From a checkpoint of a small mixture-of-experts model trained on Wikipedia.
Size: 11 layers, width 96, vocabulary 4096, 20.8M parameters.
Below are experts of layer 2 (counted from 0) of a mixture-of-experts language model. Rows are named router (the router's row for the expert), gate (a neuron's input weights, with its number), up (a neuron's input weights, with its number) and show model dimensions 0-95. Each number is 500 + 25 x the weight over its row's rms, rounded and kept within 0 to 999. Numbers have three digits each.
Before each expert's rows: "gets" lists some tokens that make up at least twice as much of what it gets as of all text. This comes from a sample of Wikipedia text that the model never trained on. Tokens count by the router's weight.

# expert 179
gets: ",", " as", " dep", " of", " ret", " is"
router:499460507496459518548518485493541506505451493436500464521514483514509491490531472535510452493515506522519498495460516518501498466483557517511481496561475504488513479494541525511491490485509494549477528508521512518518501510517477465532498473518515509431534504519485454488493526524504507525
gate0:501498478490492511500511571474501519522502428479528520538489485503544490545519550508505517525514459531481549518493527519483495503480512512497467524503486492487506529491524516485461501480509499473495456479501484518508510470515503524555491498510488542492520529562495528459510544488468486504
up0:501495480479516518508529551479458502506517449474498537532477484497526477564527535507521515505505457510493548521498531517470464502489498491497468536494486502498512521495531520502465482487509495479507463468503468521516485461511490516549514506507476539509510530557504548477506537474457519492
gate1:502484516481509468490488549516428512511530501508474512500501476515442522525498532524509474447541484504493510501511492490490494526475512487540504527492504484524498501541497455486478494484541463506510538516463456471514526529487486510546491482459521461477499495454503479531528483475537481516
up1:510499473564517520473508435510571508526440494493508498500511521502541482463463517462480532497468531506496503514480508486549492493522501506442486489525517489476499466498501505536518497510464475488499452474511527508493461488549524519470503489502506517504505530527511504478498533496475486483
gate2:478551514490529491515497573485517506452537531515496502465459534488485533455530507508496528525504488475511454545520516475499505488524495478516503523481527548526495495498509481475493478491566547516501540492476481477524545503505499518523500485502519502512467492491511496526462460527508481506
up2:504513530511475497488498544512522511454516516512473515499514496494549509454562508516537503508514475524532487533511498454493468476504521481493468534481514530522515522497510509511468517508494503520491503458499510533531537500483455534505513451506474491483502503482528482514434442532514454526
gate3:454515474531535498482491465497505487476536526537476552493459475494454540504470517480481514526482489504503528508539490497515520499504489489501509476464526508534475499508489451510500457453519514482553536462505486538535496493558538516513505525494503517517487485494515549504544489494478501492
up3:513505504453498431498431488521522514508508503509518497523514522515498479501525410528487431478503460502527513510518504518467509484471507537483482528505534498510502472521499513476492511479521506483479485523515555566480497485492486493498475513511474481501523511531485515487473481506495503462
gate4:515455464501484469516512464488521556542501544478518473476510503469508548485508457493517480471520497544510463485488505508466484503500543480502462477507527501527525494536481485489530459479504510477508490505545541475477503525522475453525497509516514472502489459526451482522481495545507493510
up4:496524531497499504506474557501486456469515480510498513525483492542489435485521523525501507507487506433500533524510496484522510501500447508495508528511466503489502492477506527519459536519503488531505500494445449534515489497462531542493484486477487536495516544470542515487503487451491536501
gate5:503483470483531463455492509519475542490485533471477543509512491495520487528506439474484508527478452515516473485494489525511502488549503503506488524495512495513467481491515503487425541479515536462496469478504505516504488477527520484498479540550511464526464507501514535529482541493476468489
up5:502539513501501527502529505497474484472536502512486478465500516471525482462552518495520509477528540512464512516514478469459474499503477497508510501513493472484505531495520522486515505501466488546480525502502470475508551548479470500495481442507475545508494512506506448477486434537510522554
gate6:503500508493507506509492524518500466529469470480490507506542514478468526488494490493504518437469497491462463506494516499494469485533515486502486463526487525464470467533459450453513500488474446488523525516490478477495462474489450466520478521480523475510503462506525483524505443482535536485
up6:476519526426514504509496494527520467521536464536529521461462521526485508482517545509495473483507466465537499488535474541472497509473488498522469506469483498533478518515492501537508532457505532521485536521489525536467551498516527483500484497462496479476488534508485502491515520518529467515
gate7:506474496531452443499501498491440479494497524501469508509524464516481486493520480496526526481513542474488533471491467494508525497508473481481487495514506531495486462518466526548480512514476450512498504541455517565513474498536457501463479489489472525502491489451544503520491469482488499512
up7:501485526542505507488463495497442457491539539524470516528482465527507506520503470530518498522489506464519489484508505471502530480489485515510565492441536535531495519504497497541484519486460486475530512542449516549519502489503476526498498499543472518511508483526528495486513486471475528485
gate8:499484457529472489525536471500464547506492542472474477498530479490521530488489475526502505502568515512466513462500476525462478537493514487543535493510510510546514473501525509487520441526506507497484532508525511525539479548514479501523498527524511478471486482508510480541497527543487509521
up8:495478464523452496525545474500482536528489550487456485524533473501519550479460464508519504504548526525484514464511458508484475548486510474539523483506517495536511492488521469518522463535496511504503532492531502499524460543513513504514505524507490475472497479503517495527504545535502506531
gate9:480523539477477513518472515514518475521496511490539485482500506502498502496515529486516494494530517443524521454487504508444564468501483515523491522514475513513513533461526534494442483468514482507516507534474478484547509527495544499510500489480490478488507510429501476498471500498565495524
up9:492513528504455505543477533509498472513502471480556470485493516491504497515537525506529500510531503468527515456488512514442555506480489539506501506522465506502517541478542542478460495487499487523501507495471516498531528510466526478492538482495492482489513535434493511516478522499528479549
gate10:512538482505518524529526514486493518528525464494523529543498484460498515502512524563520495453517477517464455548485529509500481474513504490487491494526474482455493527536491499457471489507494482533495487494469498463506448484531516488529478460531505516470505521532504527472500552537496524507
up10:525510472469505491483554512549476501514505508478538528510530505485489504507501530497523515487517480500443496536521523491490494488535488500542493545521489472478483545560493522463469492496518495517529471481501464460555488534506498501544474478462509484482470518528486533468530537493521502504
gate11:503541541486512509492504554515510460511529491531533504454477522497439546483517502532489519518483483485494476505522499529477507530503509489526506472529503504499462547551496466501495557487512493512481547510499503480502555505476486490485482498535512464479471501505502476533521458484547479521
up11:485544538474527529501485480513518455509503498516516489430497500496462537488521456536490507480502474525481463497498515518466501513487495506508488456495502496515483538551456450492539556498486469497518516481515520482478524511491459488456518493480516467487485505471491465504537465508509500538
gate12:495530517463511480538502572502520508492515510523532511474496526493472496514521507478468543544460498467515508515537507503471531507521506467505522535502482530521483476466514513448490463498541514492507543521490510521494506531521500507544442500559515535521495477514486518519486473512537498483
up12:460517492483505475536517548500496520452499544497492503511535516463465481492515486459471515498463512446511507557514489496483544487508489479499528531503498525521472456477505511461498483492562539500519513502497475505502504525543508490504445526535523520528465462487508511512485471497504515466
gate13:494473500502473540502488487502470514530499487517503487492457494463459485521491521502472491434533480521475489492501499514468490485487516486508536512515508471483501482578497435472502475457549496511495475514476500480511505523544471474486531500464475473486490503448490511489556509463504509483
up13:498464482509474542507493479481465515491503471511508503510430484460482510536502504513512504415517453505460469530491513519517491492489509504489533499510500480455502494553514498470508521490559489516494503495487514500512523512534468474493528490476494479480511500465509524479570526491494543482
gate14:464516532548485506499494521487537487499455545493483502480497499499476499497503492488471527511488501430510471509516501476513514474535482438520479475522489536527508462496497514473480553511528497487506493486493457516525510511508531501490473495528516522536458464491444530554467508464510501520
up14:510488502506518477502472472488516536519489483461509524508526513486570502473499523534513455535519489556499551483475497496509490484476535521457430502491530505498534492490466525530457482522472469518477489505516528534481519489475482481506496464516460505477537501504502475502461499531489531508
gate15:479475505552497528511504538533545475515441532465513486482550521499505470508502508481492441511504496516510526449477476483508490506480507499543528438513480524497519491481514499493524545543507483503508528550529503467558490501487508495511500457507514502514494468488492461514468499500506473498
up15:521526492461494483493512468474466499472550463536477520523462465488478518466494491520493572493502502506481477558535533529488511484515479499465492554498505457510482528530486527505486462456493505501497471440471507512453491494502489502486508520488470497462504527497509525475531495499503513489
gate16:502481481505467506478522435441532503484475522508495499476534472459507519512515467464526530501532518531481504440506477491498495564480531479541531485502501470541492485507475496557465516504479524491516515484524474523539486522503501495468496504496494509483475448495464471509516500487490493522
up16:514529500503541490507477560582483484510520452478506519529486519515495473491469544527487479484461465476481494556495525516502496443520481511462467526493499500457493514514533505448526487506511471511497490526492522487472502479487510497522492486503497509508527540511538528495489525523534493468
gate17:477558462523519550494523449504541446553542507546463506504497489468481512459492498499504512478511512506491513463516460473494464502524483476537484480466505526503483492479531484514488498491525509510537494494475464493529519538506516528453520466492465541521468511495479499484500495503504503523
up17:521474523479497487518472503486463533510486471472526520525496500527501475517485505516510475424493478493468471518480511513491522486478508479496519497521502438465512523543465555539518511508446445490481490538504523501481466498487493484525481489487524457476546533515500468460524506515501512501
gate18:503557543481508497505509560497526485504543445522490512500534502485504508499526480522504497535467484503515506477538526518480468501502540472532477507491454511480542518449509535474465500492543484528479542502496493495499514475486500473497479513557482522474497482499503534513455502544529488512
up18:496452435530495495492505476493476551468484561475524492504456498518526501493490511466493519473540509494461508523479486464504538502517476515477546538505538505506474465532498469521514463514457538471519465494507491489504514529536486522511465501486523503522499504528498459489491499493462531489
gate19:458508482461550502454496517502465530547534481539524549473498473479489526481524516487505508499494462513495499494533473487518477511507498456552478487487535479521466503483463466504473502487507552486527540498466492484537499533531522522539515510505547505513468482490503499547522497501498497509
up19:508454523514464514516501539540533474451481556476484482528526532518510471551497487509511518475479508487507504506511516497458537466493511518469520476518490539501540503502540469433485479483530479492496503485512496480463471469490521509503491506484457500475535505477487509459473498482510467464
gate20:506507495498465487476497525535505504498525473526510472500536472493507516486523509528506531470477437512484509484490496420516485539504533508492515559478498499503510526540476499510502480510514504492499503459451466512531475521491476509525519472436497501483502486443509486534502471490472451473
up20:493526498515471484466505493530490510498538492528501494511529460513484530537526512518490519466493455530484523503500469432509489522488498517483521569492528473513513532527492486516475492501501498489512503448476489538531484527512495540514499489457490494498507505445524489504534475468469433465
gate21:501542498507473537483523521499513463484497490488463523473544505460514490480554537485536553515494495538505497496479475479500455498491533452490472497517481540473510536478530533498462519507474502530485513468492476466516520488479502494493472472511491512481470479492497530485501513463460448546
up21:499468505501533471505451456501487542484483488520495486527447482521481486511455473513460456483491492471512497527515540539493544487493479567488527512480544480511490455530480489493544511500500503483509490523513538538491485490518496500493541529483501500511539525484511471523500501535528530464
gate22:488461486519497524502492517546491459478497462466514545528471498452475485521507491474480503468515470487468504449504514507460485491495500473493514457531477493473495539537514501483494552504512483497513534549488491501509531501490503470495488475553503502506518463556445491480493505461491539517
up22:489450489525487546524514484514480467485495464465513524525469497474492492519501486477487493472509504497464510447506507510452463483489507489491509486533470478485518556554511479487506550496483466498513511536480504503488510515497494478491517464514475491501521465542447494459517491453466555526
gate23:493490502509455494514502539515495479431451509506503523537546513518486495508541501474511500550484495506523460477504510492533498513490525499495502539550455510540511519456524508466498463511481534512498536464518543546525511480492497522498477499535480531508499462514501521535460518499498486470
up23:499538529476501503532534502519496452491469518507519414513544547501475524496512490498515526531455522513512457509509523479503536507509475542478540485532480471478502539487505529454497507503467536522500513473510465520492504495495497504477487527502524511525495473469533519486499480507549533516
gate24:495527540511484511481517487472442520512513466530488476523531502504483513506481520499486487475501527517497500560509489480489488547523498458521484493471504453476515510462482472454451515516495510512477516460507511489528482505492526517497530502469501470493502502407526493536532492491539532523
up24:493508540506496501463553518505459523514504506536488485508522482508505522473477523489515511519498564500518491523473448486506473523536515503499507529477520469509510496486519488501447508487504507492522493494482478452544509539508504533476546503445491475502486473438504506523540478449535510535
gate25:444508480490511533492515516532490513485492530519528473490478483482480528512499509505442540502500446493494523488537475482475502523537497512534508500479521496526489510535475448472493491472509553458533490464451473507548495530533506530482500517457515480517464478463523512484530504486492486483
up25:471517469546513501496502542586512500515487502494506521525496507483490474475507506530473534455475429484489472498520491455481477475536509497520501530500511522491479482530508479465491464463517516493546512517457462502538485524502507498521482503475520500482487507495512454491478491488546464492
gate26:475510498428528498504498492522467506517522477540480533470505471476491508486499483459495495538480516491494473515543499521507523540510460494560466474478519471534471559461512512472504556474478495485525523472476479477532475517511506521491497508503551482537485473510507483516501480491495526485
up26:503466532513511487528496507492529489521475458505472535501503512520501503483509495468526520525425520476531443534518500525545469495538486464509464459488532520507490476439505496490517501514454437483494527460486504510511497489528492518523547528520521495516501489488515477501527495471493493476
gate27:496500531514505518479479464503517510468500476511508501456531454488506484548554443476489469520498458467490478482500528502534523496492492528470507520509497519509506491542509565505506443490506498514509500511443560513502469511501476495501498533520498474525518528484534504513473468496490551485
up27:514479508486506488484514530490450515470516514497462537524507514524510525460444501491503529497512529561500505518506494490485480542504523492520509498481500502506484499475477421498490551515461527492481467457531461523506533499502514496494521477471513503504477482505470502493554524476467439517
gate28:488465528494542571548494503512497467475511506515509499488495505441474518502515489511438467505469470504492453488473512514491526460498469511498526467476472505481488552499498476516551522485490493506497520545487524509481455485504530507476510506509497511523500522488533485452490474511553520497
up28:485518507528492478424519470507460481525484541468500492468521487530507472492477473467506525487482504500492529516507485501509485496512508481508488457522541515504492483530506482455491494503547501509504494440519487476516529502512461486453493479422490498494499509465482530567511533488477500496
gate29:506521533459517486514522517539482482507520489491511498485456560525490522472539531524537523528491515519482452534508515485548510493507504483514520496485477509476491488548494493494497492506554491529471522521447461479472541506530459464528487491481509470498493493500518489504525438506539476497
up29:521502512475505524510526461520493495547523490490509516472458493481516498449570524521514502479493496529482447484502513519501459494521504472520512460477459527495507499581485493486479478485521475526467486523459478499503479502520458463508457477496507455472494504500519477498494486525521510534
gate30:474515506490509524436494524546532542483536507538480509483479463440542500490509528487513518518507493531515492527506502491481532488499499481485499511458508520519471480519500533514507521493521523476515458474504477502523538483544544531462508529496515520510456515498472495518445503524488452531
up30:504479549505504454532506498496489484518465557493508445520538503535486479448488533519494493539517546508532518494461476491512485503493500501484499502499512457555510490512485451518530527490493486498503475545526494496490480515470441522501460497509482470483503524451543512516521501471493508489
gate31:508521503512495501527534552502544485443497508508554487501488550512478496517538510510534560481494481443481484488518542507490532500538494503530513506523478509488482496494509517450471486499549520506503523461520487468505520534513496499522470489530571542484469496506479497498490517504489491487
up31:509523506538504507514535538526522484466473528489526515504497506520462494547518487511527552462498454462460475486518524505505506497547503493533499470544499498463482503493516498454474517482535529500501518461505479485538521541517525499498509497541587528504468483491497502482516508500494501488

# expert 180
gets: ",", "ed", " .", "',", "igned", "ired"
router:506512503487476495512505489539510461511506485506478462531522511523479505485444493542510475509550493483508498506482508453499514518473520524466464490524495479517497512489507491556478509527505494459459536476507480477467485498467504468506529532527493495485573462512498528441520538484518459480
gate0:546536528524547522507524499513518490507525489526475446495529522489479473527488442538509547491514517533486498528464512424482505521498495497486491500522487478507518451508493532500477489513488498470477494510540491555498507500502536521511528521502515573519493482513505513471511488491531476494
up0:525504513511516514532535513492481475472493469528476465478504527499530503549492441530507513510547476538508511552448484453477527514505494493475510499494452482501519455548506487506544486493475487443487505515523534530485514508483496491497496522503493531524500485518483546457511462483516491512
gate1:506479506512508504458513531544402501471513525479451534502510514514464476486522509487508491488482513521519482514506497517514501495521502522505477535476497469502498482500487530506466525489507465530511520512540482476507502498520466498514491521526519420512492529473520460557487469498537531483
up1:530513512499516488487452543507508490503508499493472481506521504509432491539511502519516492487532530488502487534494487451496480468507495492487444522562455415534513469495515508495474509492493499519476502502490498496495489514524469477523490539554482461520504503502521503503507485491543479554
gate2:537501503509463488490505473506477479520509477517532508499510546497532471460501433491540522490510507471498493506550515443501493497491500503481456485535441555530501530481522520500470500498533491477508479469495505488492495504488494456499493515512489559528505487518450474491494458500550487519
up2:483498486454531519518484524476527518500506512485486488499469447510494530512495552497476473517482505492500515479458489576502513472517501491516534510474555468461498509515482468507503503492460508513508533559481492520502484494507503545511495488512493455465500489498507528513509538513452558459
gate3:499510499466548509500487492516485467493500498548520484476536498464512460506473464483491511498517444522475491521502521513483494528528490478503485441503451542493473487516442509481541515487470511508503456521557519455478463534497542499456482503492507528527472511508486516515469502527510503501
up3:521490505464487504481561471481502510517500518509521511496494517485557524542485498500507476488465547503501503543464500468491525470504505494510491494496450499470500542494494478485471494511489488477495496512503504384474460521495495490497507473523458479487502511507469536492498507499454544492
gate4:503518475486537517545399512518505491540500495476531452486495489502467476471513478519478500493493432467488504521541498523509495519496506493506502490439564480484501490529480480497527505510510531467521513479471466544499477489503526478504493516501516511491501490470507465497505505502483540484
up4:518487530530494492514545488462501499445471475537553500494498513503542538533484509502510515523506511522511515497474527521496556521468529526493561524476494545520489500515490521507476419516512507512481517466531520523498489502471520496510502493502464542497517531502518526492516479485497552496
gate5:533501493487483491554469446500525494500476472535547502493513489497528512523493517525507506525512450445516522490489519525504539511469521518494530497493500534491507478474480513521461497517494514512483508549521545486469449487460537485522502424494463530496519503517497518472513482484471476501
up5:501491512494483497478565489470523524485521491533532515517496513476537503543492467471501490515509539548506510500458514523498527544496504511508483498501499538529482503482509491497449513500520525495499509484544506511506526493494435493487497507491498461498486511468574524521504500496468589517
gate6:513496501493482492521429526496488530448496486510522513469460467489473497447508511504512497511516478521495507515535490551487505499503493468503475476525483572498491531501513483511444522498462540500492489444489492503518515517482481516498499503549506567490504478489503503487488549501486463465
up6:474504480522491485512571484448532485502509509489486509518499515505482533563524520483482475487483486510504510487522502461493479479507506514498542488533429491476512519483510511483534472477451483506488483470516491489497466518491535501490517500482517533500495463461416514529509457509478489502
gate7:486526495466515525479487492460509509465468500484505478510511499489476493542490491498500458489494509520496507444517507463487513453507488502519499523509448478509497520499504536503449556493495504509494503558547501455524490529501505472533489465505535537519499539487596508510495477503507497504
up7:507451550517487466515538461509453493500499519512500506509499515519520535490499473496515507521505525472515495531468511506519504537500510502465522475488530503486491452502499492505507452513517476522525512518490498539478542507499471499504510496448484479492501448495393479498529457483476505514
gate8:499497495529499488476530509496503468495498557480556524510509483514527523509502448503486465511532516485496510428509474454514468484496496503512509474555471467541505577484537510492521512500484504531499478513479496489511490503488484512504487493486495499521501468467499489521502471509458476573
up8:495490501530501481474530514488508472484505553482565532521512476516528536520509451508476473524512501493496515433501477463502479472498494497509497482560466485530512575470543516494530515506478508515499481511501496492509486502482485506493500476479497498519498473477469509509501469501453479569
gate9:523492494470514507500505515526495493561522468512461509497531512493525494515492458527491533460464489494517492551523474479503466510523501477513454463487509475437509422520502495498519491503504474478506510506475463506485528513519458514487504484460488483485498545527438529504509502497492471526
up9:529494510491466491498504475504525487551480526487467527515539522503538479522494461513486477465521494480526505507508483486506479449506515488471415504521482533459502489487498479499510476502502483449502520545522496473486531488487447465490520473503446497482505529515475542482512501488553510505
gate10:492488482491503483508450473519479493520500481473449556494506491511471495431518482468495446480461535490525507488514495526502493464507492478482489485515503519460493454491501562530491476484496481555519495524505515532511498520528446462526490483464505503501506475518467477499496477491521527538
up10:510504501498518514504585531500506513502531518497556484494462521495566512551489521504479534524535456546492501506477531534508479500502494516521495499466520511499513511545511479490553483502529507519490493482500472534492529480474511542495493497527490495495490537534493548497491534519455495483
gate11:475493477544487493539515495516595484468493502515501518518516511496498485520510495459476513488463499476519520505539520504508516494504501503507470517478493563492492442471490516509503484491525484497497543538526472530521444507526518488506464496542522519515495463498474489521479479528545505456
up11:509507482507506502544529474511579496466489534525539501494457519487511503523517475478491494510465479458506520517493523498501520514498503509523529512466509580499489486481488514486463457496534510509493524512512504517508453524505535504499482474530511550501480473494440504521479452522511495460
gate12:518516505499537502497442478509563506513497473508502479496466482492486474520505497534516488479507523484495484541482506456489497463509486500510482507487525489528493403500503489507429501516521504465498504478498516450497507475497499528496517484486496484496500569458476477484502489492523439485
up12:505507501503467483532519512477465488471538500459499514523489479514503545484489553494472476525519498508496511450533513514513503477504507503480491514499474439460503544485515515494519507509462489533498501514425494540505489507482535480521475510544496484492502435565517491495506540521480511509
gate13:485496494489518487484486533488424519450499550501490509472519509502472514485524513485514522514514444505499516474552458542485528549514507478507537467480492525502493575502499512488467472491461531529497475497496517506506523539485499486482497478488497461514502458490553494510505476490498478515
up13:517516495508475503540473458500551485532507461493463525514500490501525469460482462494499480484482559519515507547459535502506450505495492500473469547517477507532504423490523501522503537499528500475512489487488484511501493464517504514507512535490510546488497488485448552492496521510514507490
gate14:501496471506483491493519513469529503477467497542445512502528481497507485545515489501503490480510503543513502457516504519482497565497515494491514487466435514483501500509491488498524473485454492479504528527429521537518493532493497505503497528552487489493494438539481490470494545516531463494
up14:486512477503505507495477504471528493469475545508478481494514482496499473536509503511509485476532530508490467501535516491501496508483497493484482507465461481488510505521483460501485463493481499470488534520396542475506522509496527469507485511547477462503517483535500491464500510510591480479
gate15:476525529475511505503567508520509503533505506467518515497514516489507507466501509484485479508469506511484500533486514505516481508505498514497511498521518510510494497516475539478586482470511493538520502472552463535516504495520455509517480563497532558497488543502561458539488509520492499477
up15:488488510500494487524482458447515498500496493508509540525420463510472542547508560495510497493522495523465483475480501508500481493495501502489514523519442453470482504531500513490538453506457490510489510456457519449497487488507523515519487494516514491494509544532530491471501506506496471529
gate16:505508499494510493486500473472533496489521519450441502501514491492558508484504475495477543502484508543507499506524514542513510527479514472487524497428491507495481529514497435507496515505512525468498476459498496456489533491525533463485517551498508504488508491544453522497515539497528524455
up16:500502519508495484484485461481496489472515525467404515509535527504532477480500466475485523526481518547512500509514496551524520543482514477500525504486455520509494539505503479485541544508495517475494478480518470464488534496502513462488484540513486480502508505534468518506496529492562504473
gate17:516506488485483497468468514550508486566513491513486544498538507494511477468497508523498481475529511530497491482490481520502473437500501480483447536522445482512518476510489555509480483509472496526468493505479480442506499495479464471512507508525474492506506476497568498503487547497526464504
up17:494516528480541525542478501452472499493506512415505458484414484516478489540528475520519516520488487486459484498515483509496492493499485509487492477492539484511506564492499478472502521495515527504507485427497520500485533486517528482486514527511523485516501492488477476494504475508489539522
gate18:500489489557482499494444442494520491459497493536506563489493500487482540505505490493457466475542553481492517466475505492502499528469500514482546495505486521517513485514512469521497459512456513500497499506500546501504509482488482487492491512523513445520507460461476435511486463490496507510
up18:519501520459489511478551545541457500538500503494512468490518530502544459509496505516548512537486465512518495555498492492501511483508509506529433507539506493519500491483513527494507539524549489490467484468508483506490506500481458491504504488513467559494500538503530565486507524494482487494
gate19:506508499506491509512514477511487518493489514513472517477470508480505487490489497503505446531541484536467499524546463495485482520496494468491440480587507540540514547507517510507508490487444554496490471461497503497507540498487479478504494538496468510510510474500516488466486530506484441479
up19:502507488482506505464458496464440481507519455522450536488527482501539519502500456502510531476490472505510491468492496551504529461488504492486567513453480484484508481503488512506468552495514480489503467472482530449508500502507523500502518499480503502489508466519515540479505477498555551498
gate20:492499501490504504523467502480533505456519565488442501521509503495446501525514538495497551492476468481468468498519487509522487515503493490500531504511491470509495534491452522482541523497499481503505526472489471476477537473498588529495500514504507494510492524510452488513483470517542497453
up20:487487492452485495516540539434496509470474476523467494503520498495525540522499524465505517474485504516529521511503510537487471520501518492503534493456479496430497469510498468495539504496482502465506481509511499523512468500547501496514514505473523447490500496503476581514505467504461533515
gate21:499517489534517506494469459464515500555523428508457536489416473502500528514498496490489527515502491541478499501515527511503472504507499494503513485483467530485499523491515542500480501487450536534505489536455515525511512495498513486514505529510517535493498484531474537481511512505442475531
up21:496519486524500490487490438484470517540523433493466547512443515481512518478501499484484511520524473554490506526515508496508463527502502496498510489491471528505510548504509534505495504490434541552516479545488511503511529504510499458520501528494534531501499447520507498487506522514462491503
gate22:513525501494526492522501427461523486496491545495477511494483503496540489450503519499534561512514518468496495574501526468527472519489500498510495466501480500550507518495488510508460451513517538457513521542524494499493468494503523469517478505480516484495511459460467523493497483502519502464
up22:493523490508563497532460451487557485546496551484487489484446483493520495481507528528530494517495513486478476574489521474518484488503506501496513471473511460504499498501498485520474455506530523479503519530486483465488460476512502471522472543529503457486509480478493497486492516522528503462
gate23:478514502473508503528520471514502523551497531501591513502518500487463529455498511489465434481486559515479503479434485497499511475521489505503517515480507480468487501520464510493473469482506514486507497512504470491499445498517532499522476494492529463503501493493563493526488492531501520489
up23:508497502507493491474495484493465481532520487471398493498436488510532480523485524519511497519484522505488489485525497469498475468509498504508512505486529534496487547498530491502479456506500495526503482503486530409491548482487517501496511528478462470498501525490497459489501488494527452484
gate24:509521459497495501507507457516517502547527469519504493499484482478520490460503472465486518466525558549500518494499507483482460518506491484488470501496472538547501503545506487499532472479473527526516473444511492553516435516510527494494489482471483536500488506488478475516473484514483460543
up24:505493500541487501474449521550471504470482522514536512482565515510459473475495473531509483506516413489500486526538498494492527509500510483490500485508533526468502465497493491510465478505510492420495522530465511466492539497491503497470502473509515502491506498526493502471505533499539498462
gate25:540501523510476498503499467478514501477498475546486562497523486490527495474504517506495516512528508602485516475472523541498518559467514494494517520514491473531474493489483534527512534534489493488484511497536502534503492441499502523510495484538467519487508516543531512461496501479523490489
up25:481518485450500515516478505525542494475506501479555467487503525495513495534496445515516438503510484395512507497498472491494518471501495505502493499524519551460523550502520458484489473495541506486498504512478538487499482524498522487509515501501518529513501466457515506510490459512489497515
gate26:527523515502522488549522500495492511582475528490510497502489494514543521529500503510534529528476498500481515504490518510517469527495508494513508477486444500515511488451502572494404519519522541480492503535506479483502484502509500505531470475534508510504507520519527483498494518501443497505
up26:468490474492489517471475502511500500409521500494504493500509493503476486467507488501467463461531503484504483494502476488500537484501484497481494503533534489524494533547502434500595513486493496525517503464481520497495527492504479496481527525481496488519496482496442547506507473503550519514
gate27:494503473511522487482503494482416502490497514520450483505518462504485511506504537506494532506488458566488516476519496495488469545512495519520546480485493459523495558509517513499481561486468507528503481481497494500496505514473570531489504472472504522505496530468496552512509509493475481487
up27:522480495480458485505501534501542496450490477504509556490518532491539497518513513479485484501555507462539508484520486541488495471490509480496475540526464559488490480480495492512506480506504485452481528576507510499507497498526446481535493497526490484499493437541488482492491480499508517495
gate28:519489491500452520510467493500531500486481460542532540491559501498542499499483451501526462497501476486489527470538462496488542493493503486500487450517463535503497490478491533524479532494475483480519500492570518509497469492494502468479489431487462508492514463491457489486498500475496493495
up28:519478484512453517500480492505519496463488469527508551493548508508552483493490469499517458489505478496495519453534472542508542506481502478493472457529445530500500488485498549538496547497470482499512498501558521508489482496493484465486462462503461514516508455497478467485490509475507493508
gate29:522490487506484512472537532494523500540508488508536520475457529516517525537492483507502495493532469524483498514501441512498495546488503513503477468519574537498506520552515445494599502509484496481505509481464515492485542508519464527466494492485491487503493529519494499503507484487486499498
up29:499501488481474503493509540456446505482528472528513485486445515498522531565489500509471503522542441489486503500517472500491503535489502518516494510509540515483492577543490436482543459522480505470503508498467532466492500501511507510491479499502479479517490501514542509497506461499502521491
gate30:509521515527520494504529483490528496544510505488487524511438499509512511532512520492516508494527541568486508452454501474488494498500499524490527537552430466484498529507497526482513515516463507502477497491550522484498510494508530494520479541539492458499499517514532434493494506486518470514
up30:488511460478501534470539531480502524473499507527495476496533495481491463482510509487432521488471502482498478472546474506498516526532472466511478455499508577495481505512489486494517511475489493482530466473448468470535468527517497495482497479488521553521481494485444482500481518524479495507
gate31:541492501477472495495462515527549480511503525486458540491512505494515484496503498512506501477520546514498479567523463507499493476494508483485464493543494537559501451497510499515485496503506521446479502504437504480485534466493475516508480516522455497489509478506475501489489504498548499429
up31:463488478474516494520491464500518505512465526464448527486484485497493488487495514511510438524510464528462514464488511530493477531495503522494542529524516459490509514509482503513535527507474461504486470453561495502493465480507496522482524492508495496520500600502491521499481487499476470503